{"d_model": 384, "experts_per_token": 8, "d_expert": 96, "router_score": "softmax", "normalize_top_k": true, "init_std_router": 0.026, "n_kv_head": 12, "vocab_size": 6835, "norm_eps": 1e-05, "train_tokens": 2318000000}
Below are experts of layer 8 (counted from 0) of a mixture-of-experts language model. Rows are named router (the router's row for the expert), gate (a neuron's input weights, with its number), up (a neuron's input weights, with its number), down (a neuron's output weights, with its number) and show model dimensions 0-95. Each number is 128 + 32 x the weight over its row's rms, rounded and kept within 0 to 255. Numbers have three digits each.
After each expert's rows: a language model's description of what the expert responds to. This comes from a sample of Wikipedia text that the model never trained on.

# expert 5
router:151144130131106143111142166068130138183148157125096116119108093167125127133074097147150074088089110095106113138087083091121136094116099161096130148186097109148193082153109144110161033147148159088131108143185089101102192152126185122076106100135129116119108087201101111117124099106116075074
gate0:137238112160196207110143068058170132158130173130129118186132184107145083118160114154165134148114104124073099120087140140156151164076114133121127130098123119162151114136135150128136150096111120138123130111140110106124098093102121115105132134154146057124142083209121088056119129150155106159
up0:116104111134183119112134096195167134163114115072073152104162126106106147159139208149087124167139180089168136170124169137075133143164204171189170093168136130151131094111117123116105159090097090109093152162166165088101093124117121087141133121083125139169150135133189159116067130173088148136
down0:179161086169115120118122125096176137132125157160086196156144121138121147102099143134203114159124111085203151092137138167155138123150123163146128154132134172158093090136149102059150203093145129150096163168124098083148147144090145127123124194139146135103146116114077127108123153111171087114
gate1:167124146186142095157123148171132105172139169137116149088029149077129124179082115169101111193133100145113110153150174050089153046110148145164095148129109102107167130130157135169104082063088102157161056172141114138159122159095104133153122143088083151130127082165089094164139097098125108115
up1:177194093200096127174133142100142110142156099085082122116162171114140122170110112140185145173173105185163106128148100105139080116038131188116100191067075161129097086163115128103093136157093092097183139117110123224112101147123133151139171071171102143123171154091119134069126108173159139102
down1:131140101143144190166126080148134167191216140094135071106136152148151113115147127156162157162097131086159106153134054093113110132192149123205134180085089173101140141084098167115113125145132097102118135141064094185110069160067085090121152085105046112160109099173107111147171153161108094113
gate2:101160163203138099102146080189163111093074133126141128123096111107130121083066144131151114188170163142117130118131141169117119154149115142115156143180117076091140072085164137044091135071165160133116134112109103136145104137148120119070149102111201139123125098194129123138083102098120138077
up2:165066139157107138133100131120137089188194114160099140133166089145096103096152184066124129117110161150133163113129061108114099134130108103148095092148122173105122124109140131163132195108073126139171134136125114101098122124114120127147125147109109085109174129101135147109127176128111138172
down2:128089134113178110154082122144130127127042098121082123202121106115094184095136149147173149146125170122116141125126124090122122179165196108112109093132082137145054078087111140116111127094111140090144167122090108075117130163143130148132127108151160086150095108103145121152141135119152081134
Closing pieces of longer words, mostly noun suffixes such as -ism, -ity, -ology, -ation, -y, as in Chevro-let, par-ody, Desc-ription.

# expert 60
router:083095164121119092127084145086125152140158146115169164112073143181122171137087141110158099107140100149149091121154133097133133145165137074070114099132082094084183089101163141121153124092180101070170089141135120067162168168091141097104153110134115144119082105163162106096109120130156094079
gate0:163136151098136222078123171163086097108077135124146096124122165098142102119094200112130112111120077093185149143141078157116126081105138145094141110140115116085138040184088133096126091178164139085107194139151115131102089076149155122149101110097142125114135128151111165065087131053192077100
up0:130166124099167140138147125161159147118134168102141074165106156136206086151166158126115091090082110095192133149123100108148112074157174119153099167179081088124162065099133123123109140129189082134134125144194122145160153103100171111122115179148167140133163082154193134108112143167066131130
down0:102087176036105121149156186140149070147121215169175154168119149066123155162122157096175163133189095094110178113163102159146141124083090102125131195130151121090128068113115093166097198147077115135151096111140104152175126129176118121162140106123121107113068101137163169105142108111121034093
gate1:077153149114174157172139128123089134090137144112103083124140062182091166148155112111145133100130136127161151090112086119121113114110093098203073143200103062103170132084112123134139084119105073068179130167154071154166104087146101082131081117123179114122141121154109110144162105084136116142
up1:127151097131165175156115108060144084078135094120052116071114140130090103124107114137148148148139160057105119117067104171148085059166137152084139099129118118096134133126193114115117119066166162185112116127099159103118104128131106166161165145113126194089159070102124155105130140133133170118
down1:207127131107134126123090127075114169117206130101095144139126139061148169119079166108144110144138135064145128094208137203080154126125132131102142073117073112140117160173097125141099107136110136129132157130216182156130120077153081113143112172133153163160157119109155097113146106159135170189
gate2:140127120108142089093192109149154129092107078130088093111112093161107129122118141126162095096165123180106116160114146142122085169108105145156150083138171153109180109089166137089131167169095102146181135066076147130144149108180164073154104145139072135109111179127124116047074166155115109065
up2:143174135095110102055128106149180115060086075107042122188125097189141198130116100062171109095130085116105137136094100105068131130129079140129129067107242162106156123047127136102154140173132087123167149075098122155119146115201162152132110094120095116176107123100158140077167166092155145122
down2:149136132140129051075115108131128162112120084143161164112151175139069116131086057138115158147129108116121144114132134089112112150101150136145149118154131056187118151117034121090136143077145105137134080191144088112090098134170104144099110103165207122119127135150153168142100100078166128088
Words and word endings naming sports, instruments and performer roles, such as guitar, footballer, pommel, bowls, chess, saxophone.

# expert 37
router:099180127153112107082087114141155180115133141087099093097080128172150121161131134141195123060102102132130106181160108127121071111202133158086047146106142145137125101126218166109105095094150110128138059182124121105100160160086093154107098183141142146116121126149101126095098090121153107097
gate0:101143057129098109165096143160210088164164113076099114097119146125096130112137139151092081101094070179146170110104136139078176107154081104152096019182146108129132137168113139097157134156134071158159088127050118126163070143090084134131175108099149076111146128151105107161150155174083117103
up0:166099102147086167119093136197179128176155131173102168112137121135137103125079106063084153140087117156139145179107142153105159073152118059065063125164181127143050098153128139104027132150084140132159119106075074086152110174098131118105161151122131124148164151161131126160177091142121112128
down0:129110098143063114116165147184123116140097096095136139141130149097142125123147151154100116120210097193085139170133167136140122198170080150132130123152158172121093099147090000123138186185141122136105179130116120166151169113144158096146141039187151151125127150091066137090117108117079118041
gate1:139097114114067132132108110157143161189218114099094091054125157096145101111149110049137123138179164087107154114098126153154107153048208137133178057156098105139195128128098111109115120127117123092145158097152113170104088098145138203095095103109182127136146145122128148056124103092125142157
up1:153125098148157128107125116098135128083114153111071092089117111083134104182134143140097170136110094146107096160075104105108190084101147114123122186141155152165136100140100143141144132127164103140100110180128141098101131149150123110109174164159134172110107121135123124151113165124124058145
down1:154121147087119111148139099149110124176075102142129127167160113174150123109141148162101129133123182151114131137144133167134184138117146136126159154088085121152149160102124108063159133097098111086088176124168152182126141160182134119167132077133099098149157201109132098132168138091151112076
gate2:149095112172138116150105119138112080074128152189161099118108130147154101143131160141105105155167100085201160171118142128136152117153115178106129164113128158103150094119082131083075163143163093165063085123101124148107106187200095119104112125145148126102167165122129107192125145146153094112
up2:109142108092115194123135141117155136216134160083113103128102142105125083146077111094060106130091107127070096161109109113129170116179112128078144116082148131076075122134130142105102085176097143120142131095103082131215132116092122145185098115067122160107129073103182148139150088130155154173
down2:166083189128137155157137127086134203104172137122109169138125127135057101106213097116170132145134140134172115155202104190098129141111054095088111092172177118132103104126127081109146103166198152137119132173085075060135151091098135074144141140175123143157121111119124065183100103161177105147
Lone space tokens that come before a number, such as after aged or a table pipe, plus year prefixes 201 and 198 and currency signs $ and £.

# expert 42
router:098141087097087143119052122114135087146130185065081188150136152138101163164102094120166144135118105132167103164108119113114114129136158126062072129143118111098156050082172172134177148114129114134154138166153122160061191120125197148150143131146133120101146163195134124150142130131138095142
gate0:121135079114104084111123156121154146165130165074039178149117177109102177135112062128205198099117052099152101163122088141124132149128119124163119118181122157100102198085146152108095118138134129135072064108184118132168200105129211139150127115114112091108118172130158070204215134157147097165
up0:140113152107138162123187115046112108142109154137114148125154155125100150154129113087125155088175068115138118169122116101110117098138152126194132128106164131151142159074096129107141123135152119115156056133106152103200124105188232126104133108157201125138122145126092063201164125156138120171
down0:164161116117135071181141111180126097141188106190137145156104142132133087116097129144109117151108135178127185155134122130122105141103152065135081128142105095123136168146144083169131140135105150206083080120143115062103125131090143121123121156159061101095116120041098111177104137126123078123
gate1:153141168128141161118161103147117171183164095108084154093152085080107159114071091148150154152133149086123182133133154165176109156136096104161158081143097160083182171123144124151183183125096031044117115115183154147111139130119082120063128137133118162146154123155105192097095135149176195125
up1:181090068079103163146111144120100122096174130118110161138135074098107149096119085103136131147129153048123127136175185096199089159145112130176082119122103214137154137142163124157208169112110144138158179131089106073090142081108113128081159174148090083113167106144077155092135153142180121138
down1:154130155083127122109170098124123126106210169103119108048083133152087147106081079115119169102124166081107139129178087095109126067110131125154067154151161082066102126115150161103120133086133121119145117156123093207107092066162095195177163180113114111122129153178115066127102177158137159122
gate2:158142126105126158209098105123155133088120157147100071111118101171135147128125224128109208093197123106173090133111154094150125179097146109153157127102077085127177156124136139166170106105144074151103160109138111101110079155141139072110137107160147128129134107150160088183153089150084122218
up2:135101131151082079143090148154068176121098173119074095131138100157130219119115188137127117133149120185093112108155174142128145146142105120147141152099167135118188143128068123120149101127175095109122110111138108139103131117101085175122119135177089163099168151121093119156113148180139104197
down2:112128095138126090098083141114132096116116145165071099148116112073094145154103103119153128137106174101148079160086108085216135156107082210143171086187150125089160126104147160098073144127107073062154166125180118092086108161118106110129167058120179115117107148161166159083148085122126124142
Bare spaces before numbers and hyphens in compound or model names, such as Dash 8-400, A319-100, Gram-negative, wrought-iron.

# expert 63
router:144174132131129108172078096103137153122116203117114135129064160195109115129092130133096062116102109207145156072153156108117123063136136165140087101121165102124179163122151171155121124122148124121133108169119136062117097185100121200123128132139158145096050122142106145111126105171169124124
gate8:118138062164119095143129130126176144130149161106167203121127101156096153163103131123089134106075135116090133136158145177156151125166165125135143105124159088088153201154156139140156087096093154168186165110068118074142123082145131155167121122148104151094073186140143103141079103137122216167
up8:142129163068090221111144070099073162143083112147108060124128158100175168148163110133136174121153133122162093172129114136056084090084058084095092145134127135142122087127073134067098157126059124122068098157234124125083150139152141138173182097154147091169143117081143135127151170117128091149
down8:118110135124145128073153118193101126139118138121105133133116107135173054132097142117108164089133193113086124069206096132116147132058088123138041135130073151110100103147108132111071126192157150122189132096094109145134160136095113124189117143120124098104114188129142117030102108132148134100
gate9:137130164123136189096131129088101130106144138124102175106135141149179120148107177127165143120124035147173054128077101042090109145112123141127155161141106113056151120173108128131162082106097118149131157156148146127125177099141116185089086082125140116194157133143082140169151163127145108113
up9:153088119162153098122141136121165140128086147129148155143177101100116104078069093149077109153092142094051206111120111128110110124109173128125109097152172155157151113121131135154117194111156093126168155121042117073103135149114153088153120154112131079044105155117205164082109104067127173163
down9:129110103149156151109155093139111158153221150154135068083115065157102109133094115109172153112095170130078138171083059109178086135103145097097127144198109145194164097126107197075136137060186158123136130103172163155084128085129190115050128136162126085074102133104115138085120145116111085119
gate10:106115082131095151098089131121125175167167140188068115174127169164144189095115165092162127153116094119102059172157186133153071129126103169129152050125160128188134085057145113075136095152108155104122107083208145123123156136139114111066189120112170156158155138102088089140081111063126074193
up10:124144096093068122076062095122119173179118127134124136179086173171153158124150128093115156136129113098148043135172158158167138165076130146112181071129156135162122125082073109072177114135161131149106129127136130122116146138119145117059133156170134163102076159147206136128124117181201116102
down10:141071129111128116104105123128111134135167150092094100138171120135067125105094126018181058105145127135168148191093076122133150128155167091137132106120143106141153164150156156163153106108118215105098116129116127167104086152103181145081170123167089144172164097118124173101154080116130112142
First letters or syllables starting a personal or place name, often after a pipe or comma: Le-o, B-ob, Par-ma, G-iuseppe.

# expert 53
router:103126131092097104114073085121155136128148140125108119113095138138103156175114142083138107103115108228171128159175098125162085077157155173112086140123115119131141172126150159110128140041122078075155110138116092098122137172088137161116133134125139151133123074148074109140154124133109094149
gate0:121118183111159120076103145085137143052104175133110136154123114107168153189136180079058164140131107137084081150162143147109049122112145107134099120137138129100090151107190129101107125074131117149099133182112190122164171099148114157145094150133100146203117154109152170130100199123052113094
up0:128115141079161152114122123124132106137186057147154171141086131078172121119159099067093130131096132175136147133108102071143124099195108127133090106154134142132084118108145140148084108094101158124108081167072175141149192183168116139116099134167061138156116139104114112085194163047132107118
down0:153129118078118126091132148082135164115118092087118165078123130127171091175146111178155138102107137188129111112142118071149136147090123110100102092170136116158094125156132147142073138134123125173075041126127090155073138169128185197136147057121119162080126076116177134125144158099079110085
gate1:081178149147108142142142066078158184150077094156134158147094165091142143109125120140141110172168154116179166135134137134161145151071162091161127108156126118140131106102184131088157076117155131121170140142122191104119176107081121125138104150117130132126065124099130181113024142131111123119
up1:126108135128094095125158114118187161087136076209066163166140134188117134150111166138155050120146141117136108150150047126113112101047132116150126167128190138107073178119162128094128075100101103171158119101132159170170191079136119118119049054132101115068119095099147095073147180130154106111
down1:132114113171167164100103131141167134094137144088156114106147152122122124128157116097115101110144132114099100117119127126059162167158157168121227177163154090075123145062172131096174113123105097081192123086099120109147136062139102157128170167119115076179085141064131195042195106121133108180
gate2:204123198138106158112145101133158058171168174218183091147113108077166085072169163058128105132141073146103167115088179122111136109112138117142113095098091134169161125123078133101133112093059105128097096142069114136090123169145186126158136160152078112145137119154161195109176196097056136089
up2:192088100113128135132145094168164174107106136122127135073100051164064082128159125111126142119157161134159118174119157091127144135113103181142178147145104077136128119140079119145106120155143122168052115115096172064177134080112107105120068168131108130133140090089104174166135159192152164169
down2:155138089105122106160127092125117101100128081125097173100121136105143137132142152140144106065079135089142094121129158185133116159159141112084171173176145112119196178147143165085158115081112153140086060143143135100079127132106121158164102106138083146123142153135156143116170127101132110207
Capital V, M or P starting names or words, especially V (Vasari, George V, Version), and Roman numerals like XV.

# expert 22
router:095152109121036115166150150064111148138162078079136138126098232157110155170093103104197143088127133127135096148156156115147138110109148131087100162116088076114162119132165162098164149099125110096122103152189095069101173117085176115155070115158138127119116120203087073090150119125116100119
gate0:112143156158177091101127100099145174142115184170116123113081128128168136123114119111172166103190120082103091192122121124073127084105192089119160158177177104115113116069147116147094126109150064161123111125120190101118159058141128150104156053096122224197174124166109203119088136138159169102
up0:160150113140135123155129111218132092137164104118087131132166126140144180087143121090150134120097163187178129084139159153143166172143087098123114097105141131147138123146158135119138083143088139166121150084095103158187132104150136154169141192130108123115108113152157071140156180131072077149
down0:166124139137072128116148116134091131133112117118102101129141184123163101125133151153087169152133110121101106113104159081154134112127109093118154136096142049052119140099123122095202084125098124104100156126102115167109149105135135195130169147212179099067133057093164116151146078137208145132
gate1:135086039168178148122103121133041101109175117084101162142088092089188153105098100140165128054110126140124179140091170099128103153100153136086123198127112074104168094099136121178117136126134105089055149114135190102110133128085137138101139102125112103129138116074176141142089134080146152132
up1:135128127115190082118131115040118131174093131067164160147113110132162085123107117127106099085126127129144109130145151171140097125168063089142156155105135096161151126195125135141093082140111103113101142095101191073131130111134109136096130093134088129176101162163116147125135112101085112082
down1:176181086158122111057147136137105149073078119077167131131130119128125173108160165142147082121124222137097127120131114155132166147128157086102128141130195118131125066119087035187154105129144151131109138096158130109153102125171092094119082180091127152052151093086121128146123072069125113130
gate2:089218126124179123145092116131157141096129052095115154127131121155157139157128041095140131124156112142141103160118111137144130115157112136118137114174160126166125134095189132105159090143172130167157191133173156114123144112169137101151162146117141125169142126098144126178117196076155127118
up2:118116149159110099120107160108117119175096158170111104177102158122140075096109156093085116113101117068109180168165123163118098155157141118122114145107141080119081091167077120150120189125096175131077149115197143194134077109124121100053098092175134133142106135159076125125091087169133149160
down2:177105161140145095104131087185099193167118131145171159079112140123134174117064074093062085109045169080132136099158125157091116138124150211115129112124138111107115120164116127184171162156147112068121155098112108118104170115097154172108074128145156095086070098157106139139141111191102124091
Mid-word pieces of technical or anatomical terms (microprocessor, parietal, anastomose, parapet) and nouns like development, design, project, construction.

# expert 29
router:107121107124089140128048124121111140129155196116090162108170194160063120180102155063187153162152145177134106175149106107157146131166158153119079176154130129091164087154194151112159144100094079073077092098174084092138153175140152144100109096125166168087125068131117090120059095148128139089
gate0:165131074184163164159083084115110098134178110080078169083142117126174124130111058134136153120183100108071114133047104157096120174136079108130073128092087090129135130105161130138146061068116137111151134133183169138103166140102105161100100122173118139153088127075171144105140176107133136169
up0:079137193178139150166069140153132112150120134185149117153068167119166165113103091132122167140130191163161142117154168136096084118141078088142168149130103115082080164090141109156135139147113157148130115137166084154141193095117126135147123131072132107118079139152140113157128128135127127117
down0:087074095053168167198104070135162164179163160147127114111203104130126103029148142157139118143128112037154120174128153103176159184146175063186126114130129124083154152146162118117103136118164119093131081131121144156107105161101122143055150159125077123197124134116081168104134134119176100148
gate1:126151129052137117147150119075077136152125158120134125145103145145165165110110064116097190077169206126073092066117133173206125096143165099122134188149121057080128108151097139173171147123127108124169133168081147089159184124072145087122064061156190101085159136158075156128128068085161216134
up1:152126139061085119077161119158128136102170177114115112073049097176195215115127066169103136127161104081084134109117111172136135095126168090127110182100138069062067117148172134169148125123128083160122148143067138146111157147128155092138064061145149158071130058145088059112141093101213127127
down1:135092085093109104115191140141155101116088151110108106113081157083124101077127085106096149185107120090132119133150110168121082143159116128151105088065156131156150109103146127109128167098145186104113111166186091127134131132137113092194111093128108139143126056174149135157130109109154062152
gate2:162116085138146126096087093108139163096180161135130114135143120094106109136129132136126147144079161119141118145117160135122103164109161184108156080185112144127142158161066131141114124152138194077121148191187115080180089145151130115116086120074173138060096115154121157101145123129154119094
up2:108155095074146159150123091115079098093156188117116142185109141112111127156140127156123105096123089181059066169137134094144138193179169137137112093138110145101120122111125138141130139065092123124144149192180137165133127109127080159174153105147119131098152151135120116116174093128157158086
down2:116138148152116177100070076093165108167055134134101075107137111157160212144093113148100097114153154101137068148069193109126146140168171162154104143151093124142123119154183145111118127164077102110196170135050159189175162168114113124105089138098192149103119155129119131133177116099116076169
Single consonant letters, especially c or C, starting or inside compounds, such as Hard-c-over, street-c-ar, S-peak, plus nouns like field, staff.

# expert 46
router:095142090166125106157129132138106138137163132116131129152088111161115115132087115101103141107096045135107110152170135125143159142216145124047176124184077081132137096136120143113149088093147123066155142156183095099085157134123175149154119149120135174170068100112134049036110121137167118111
gate0:184106112100104124158116141146130084117118156134104096102096073134141163149141185152107105121132125152120108137114080075136145146179085161167185124110145095167172134122116123140155025119146135155186074135062122113152180163120182118155173063097110154121103178151130091087149130138127138109
up0:085136181092134168154147120139160162117102120065089194131139197096160071155168053089150155105129173150130141159188146180090095073180132098097098121111126163089073150168119125069091209158143132078066125136141151137094039101180121172078085127171167131139154111102118165092165176112160064140
down0:130121077116143124081156152122158145153165215067190157114146098114108119098210143134134126099070116132124114143140155086119107109135176078087103122100180168099155180180069134121124090172120133087148139131136162136106094155050092138231167127180079148101179128100040149101168168148135137190
gate1:111153099053083123158122128136123131092142159123132174043173179152174170176092170119125156180062189097079106149155095119134117106113140148148101121162151110098120095133096102095112125176184153132124121092167113128069156156145125152074177171135128112086130198156111141130085066142079122127
up1:127135133101113116142112145148125156166123195141139123073162135150149128098157099126057067144186119136132126152167102121092181150188126129120136161101094094143121157106163146151055116103136064086104155065164102107126104037145215149110151138153160140061122186136146147160075120134144132124
down1:174131129138129129169113135078120136066069101145173133119107127185121138125126149118157141123101147110146082110120067146095107167138170154116128199160123093143098128133129045102177164134191155137087160110120094164144108105102149131137162071160126112117077151113150123160144102084114168160
gate2:156129080146121099181132084064151180124076101162161055178136136116181104144126165148135115066161117148122144167139059103078109085135106132189090116125167110114059130150099123082153130064150055126113113114077139101107168205132066140138122086133142131091126126133170150072081132148101121149
up2:135074122164094136193163092037175125112136059123181152134122157158088085176053117157118108090113104100115119127132151099155134141141131155197109094125119115068177146172055130149150167164084182136092105178125067127092084134166089116141159148097102142140062116132178115112131127115071142080
down2:125151133087166063139172127081168126128124181054170077161122154155146111137099127158124135140136061118154107098106125102134132155119093111128144141093107166191130144153126175086134119154035118130165134088158163111110133208165157157147121120158098150116091087123139127122165144114141146118
Adjective and participle endings after was, is, be, such as uncomfortable, noted, concerned, plus known, such, more.

# expert 43
router:076138149127102127151088139095131111188156106094122128083126099198105131217113105104173143111096084164133129168125086129154061134162134104076128193139109097143166098120129157104100135094190087158153110154197152132085187154101151161094131131087170140133086089126126096097066082139141084095
gate0:147139110125085123103118099128183135130078080105149114112120117131158171140139120158132080177172145156139111114130136106100139131154115099122118096133165069075136114094132124147129120075139206080100160081136109095162147152166101075140191119112146132140199028138152123097115140119116147110
up0:140198074153197135163182102094196087143140146088128163142107156190085100098100194122135154142068115110148131139161139143093133186155111180142198058139158152153091074179116119102140109124118158128110167192118100096154084154135147143092180146116105105132128165191134127148154127098120075106
down0:144167137151127148161152157134146158081101142128083104120086113090104145134111094060086076051112116114131144183141168120129117139137107138144109136143122145119107185153131126105132083095143139097141116136149159182110136101157108170139136151148146115143105099158150114121105131106138179140
gate1:111083124147086129132218131108143089149189128144136119189139177132129134141171211098095192156077103167110150164114110149102089150093217131187113101080139079084139111135116130135127181082134180110115148104111142152098137195155076105134156103137132106085095118129159122163172108132122099162
up1:203163125118159127151144172116156132124157065075136136095126173076140051123078180096137107069132085109098172168154113162058116128088198118124098077150122169167123100096090142139136119081160133123109152138141184113080122174121094128186114107099087196111126105120137152150100120130121147136
down1:148147104099089102183126106138094065126157191121121109126101181129139129142143105119150063127121047151159162174145196120150186145159115115125175150161117142138118065166171047150086118153098128128104162078136086123086097171195158090090106122124175151145111091151157116120188089121188046118
gate2:137124107142118154115172121127140089119152131135124170095118117164097146131099115106154202148131047133118125194078133135157140153136092131191160151115117101145119131132152129083097145105098153164165108115118147132125061164119160092098127114123121162081119047084052157159101167125094139146
up2:166128143150155173107158072164153128119153142174093135138130041127119113115136106135154192123112082144148171103113146130133127100139136066161175172083151132121128160180171125161126119156171082124129138132120116118124109095170121091084082109067140120067144127196163139139157112108161117115
down2:103142135114123119181161144077115101088144114091112101148110139146108137117122142137142143176145155112071127087134129112182114156172133081138117126087091185116174115145141090092076114115149107098134155118144198173090169124130079079104210151147170162147166155087143160138128090076138100141
Past participles and past-tense verbs after was, were or been, such as released, born, killed, repealed, adapted.

# expert 56
router:095159087144126174144107181148145147135156170083166081168076158161095134159103117107182140115089127136116109171145082092142109082163141129083057161141112121132169115176177179104146135091145144153146113118166116107110168138085163171152088137136147115143136105185103096128107076117110059150
gate0:112118134117101075132104093135130119141133134115118111136135129169133093122132165113176130135126108137116117188031111153113187172101125081093127123135101109156176171172096115054087112146125192155158099139122170035125125042173159163137086124116093081143140137099106082130081081154083187141
up0:124184163079155149145109099105113134126086166102131121162092144204135121120081141112129120121109074115115104134115142112131098172172140108196164077145143071140090161163095125109104111148115147094064114160097119120106095103186170204135077130159107091126124165108103062121058125128132132123
down0:130093135148065169188137173146115127148142112118130112142119116091151152133119151150080112137138136142143125168155095150162094145116108120151131083117082152150173160157134181125061087123160143116160120116111123146055137150163117071152127141150119159101116123107118123145076129131103162157
gate1:118070127198121148134148109118160123109124131123196141082126166124136074134113124105134133084073126118121174080116083155069175098112074151109115136154098132102117128123096127224113178152126126117157143094130158098130111132141200121144128136100132087091144113163147108104174066110123173137
up1:090175105139089156095101082092120116123178119128118156142087149087114150116154148172152156143083149149160081098157135124102144121094168105166119133147147178088144133112118129130134130086153149151173072122095113117148173138188146132041127095112104140099141086097030095105140094138096111168
down1:149101098129141128097137136134101148108145105161195068134135107120077095101115137141133162110117064132182163168151073164020148152107106176135169119187145067138145120183046142138143166155071141150125109093114192135129144119170094158149132136090113156118153130154139132085176123219123195172
gate2:144105092132151120092173145130166162128156147166194141143128028134108148123126140122108107110087107166116167115140113122143082121181135138172085077179061106110161146181159126112160102131146190144148120142133127147096170141077114159111177171167121117161057095087148162110113078069118090106
up2:110095179128132186142102135081100089170141121063097131153136180083122133135166130113164121214170168071133093135100182134129117103059134136089145165133216161124057126106089133145096114182124092116104137105145125119182094104159162133191105104119107149106141131138112109138125106182117142139
down2:173151065120153195126119122147079115063114168134177122179106145126117139137101100135153103036094093140110168124141151092119119115205160230121150159071169150097132145108088123187136171098111124129148107142104040119105099135133088083188108118122140157125183136201086178086118174132146131104
Inner pieces like qu, g, vest in words such as acquisition, inequality, ecoregions, investigation, plus spaces before numbers in tables.

# expert 31
router:126169149164105162123151118103094153164141170095094153094100155176094136140115110097117133114093178211185110128107189087128139154186143123142114164132160141129195142185135160152183092090094089118173122131131130132130118120141121149133159130141173111100128090176095116136140129131087101097
gate0:182208155150149139100086134085112130121104160161136128154113163129123077151123138194220118096129102123115140114142166098132119145122132158146166187086157093087125119124192143131183091099086179141104114172122120145117170106120133135085096118103105145120173144141169111067120122096121144063
up0:129161126143161117097085157174157101133103174111096112156112132136151065166158194082111036116151130160139141112153146117148205128180137141139168207170150097115159187119113109086163145105115103105083131113155135139088163123161125086154080091136066194117128145127162113053076095121111139086
down0:145144133123106155109126106127118159100132112081144180140117128092118124122158160144117148142107150135138106140179180149107198093159079087183130145098122139117221138134139100131165038132149124124044165128076154160142118135103035106114109132100152194187092113103104108125161155147073124186
gate1:144126120125191097141100137140207148162139126133099213157139063115132087096152105099126089140141128095128154105129116144140186076096108075119117147143140056151127158105125142122178095071175092136167168114130117148183080129183181154139096137113087125127141068176144120122129114124122135153
up1:103128134136075138093179083126131136174192115092139119098103162070184093141150153125135114114160151128131098111096140134080105147094134210138096134106115181087170122140088114148101132142102062130115110105086145121085145094126158101185164115076131179115142121093143118179131151169107075111
down1:066120102162098113111124126106095106144159091145184164132151221156146159135078153118092097137048123081108161072142136128104146094129110142141095120165156121143133093156105177121102111179125148144111128124110104154196074132102110117172124135138128143086132103114049147126082114103111146110
gate2:144122189170177101177153086080126109167131130110065125088194116140120133133153110100191125119122095135104140116218109098107122102099120119147120160095151158127134166089136120169174139104148116129102176146148104118085208106136092123167113089121127124082161165199188194155131116112127087218
up2:119091125133125168116123125138090131138131178118172079191183104088091128140082144124102165066092184119173104159140096112112106108081170124092101141173124135107118115161072136187114163125127140132095140177066152109130155135135136143181093125113106104165119122111087088129091122130156093144
down2:195154138142102129127175089140172135143128167155095169116150163163141091130154080115186129170118178144139179124106136150116115171115075115102100167061146089204121115093128088120122134127177113121140182110136116175122144135093159111133172135108076061104105141167148200173167162151135145090
Pipe separators that begin table rows, and capitalized opening syllables of proper names such as Car, Bar, Har, San.

# expert 1
router:044164107141118089166099130054129152128122215096106124086120122152114114170126087112189121115122119126131106200174121090193087115131152145115086152087084147094147101122175155090140143127124126101108133134193102107123177154117143133080145137136120152130110116160127125157121110214101061075
gate0:105186114078148119136151148129136125110167049182091124103162180123097127116117138144144097103111110078123072127177144163156127162140134152115126155158122107113083049052155113133145134200132149097157172184088142173121132172102162184144120124136116142108118071105099083147134100115150084119
up0:133084136173137183119128129071109133149167139094105044118113124103112140132098077068179121157150126093153211099139095107175141139110110125137140142101169092109141176133152125116106130170172170092141089114088079178130122147080141133175146155126096167150119103109116121109160160145112139123
down0:155086109120106080138077179104131117111169111181126110149183082160160084168122027097158133122142106171120137123197194087150106116105143118095123074127102151078158083106140183152116105099125131045093121147110099136116113149119130088096109140108086131125176138142165086174105165155128097160
gate1:117138141129072098128136102123105174092153078176152117185146129147160161181070125121110168174105137138104136104115163132167161096161118170097177103133105168163147098089104115115142137077141076116165094152058161082084132188136113100174115134132154103106121100119154159108153134117175110160
up1:113162138049161160131156128139163140124091147085076117129130159119079090121190128159103194163117188108112123208118083081158122194076105105118082120095119161107097180162151166148145142155134152116147137086167161154125167073109100110032159168125131119152122096202146133104126158138107190113
down1:158143128109102142117114110147126162133130079079155100143152145098139114072113091092133127170088149106106057070127081150112132176131120100158124129173172118142171139122156132141201063170137113135175124165081110068162077118145135106123152103105096114128091110165141076132126127121089116115
gate2:103099192123081142123100112139101065050094053164146132131162158163180103176133199065185137138146116133182153114181086107082038116120124132123134142091091139081094137144089139142149146159091088117083101152105130084158093125174124160118173128131116118157160157093160145155105166066086122094
up2:158179159153126161151119151140100099148184124088170106149178070128144150187128121173112132132111046084089137144134177133149118063143072082116083129165181070150120126107089126084116130146155140125074111139097127135083150080122128119125128112207126163163115115106131111116137137203102164182
down2:125148155182124116099132112113167176149151102097144120122176128160113171139131170160140153127075145088174128119112082158114053153145146090161099118133146132082157075099121077112145170115201163088130027195185118149139142172106139098084122121140124093087129156076128098142137158184149097092
Nouns for films, shows and awards in award and filmography tables, such as film, Award, television, often after Best or Nominated.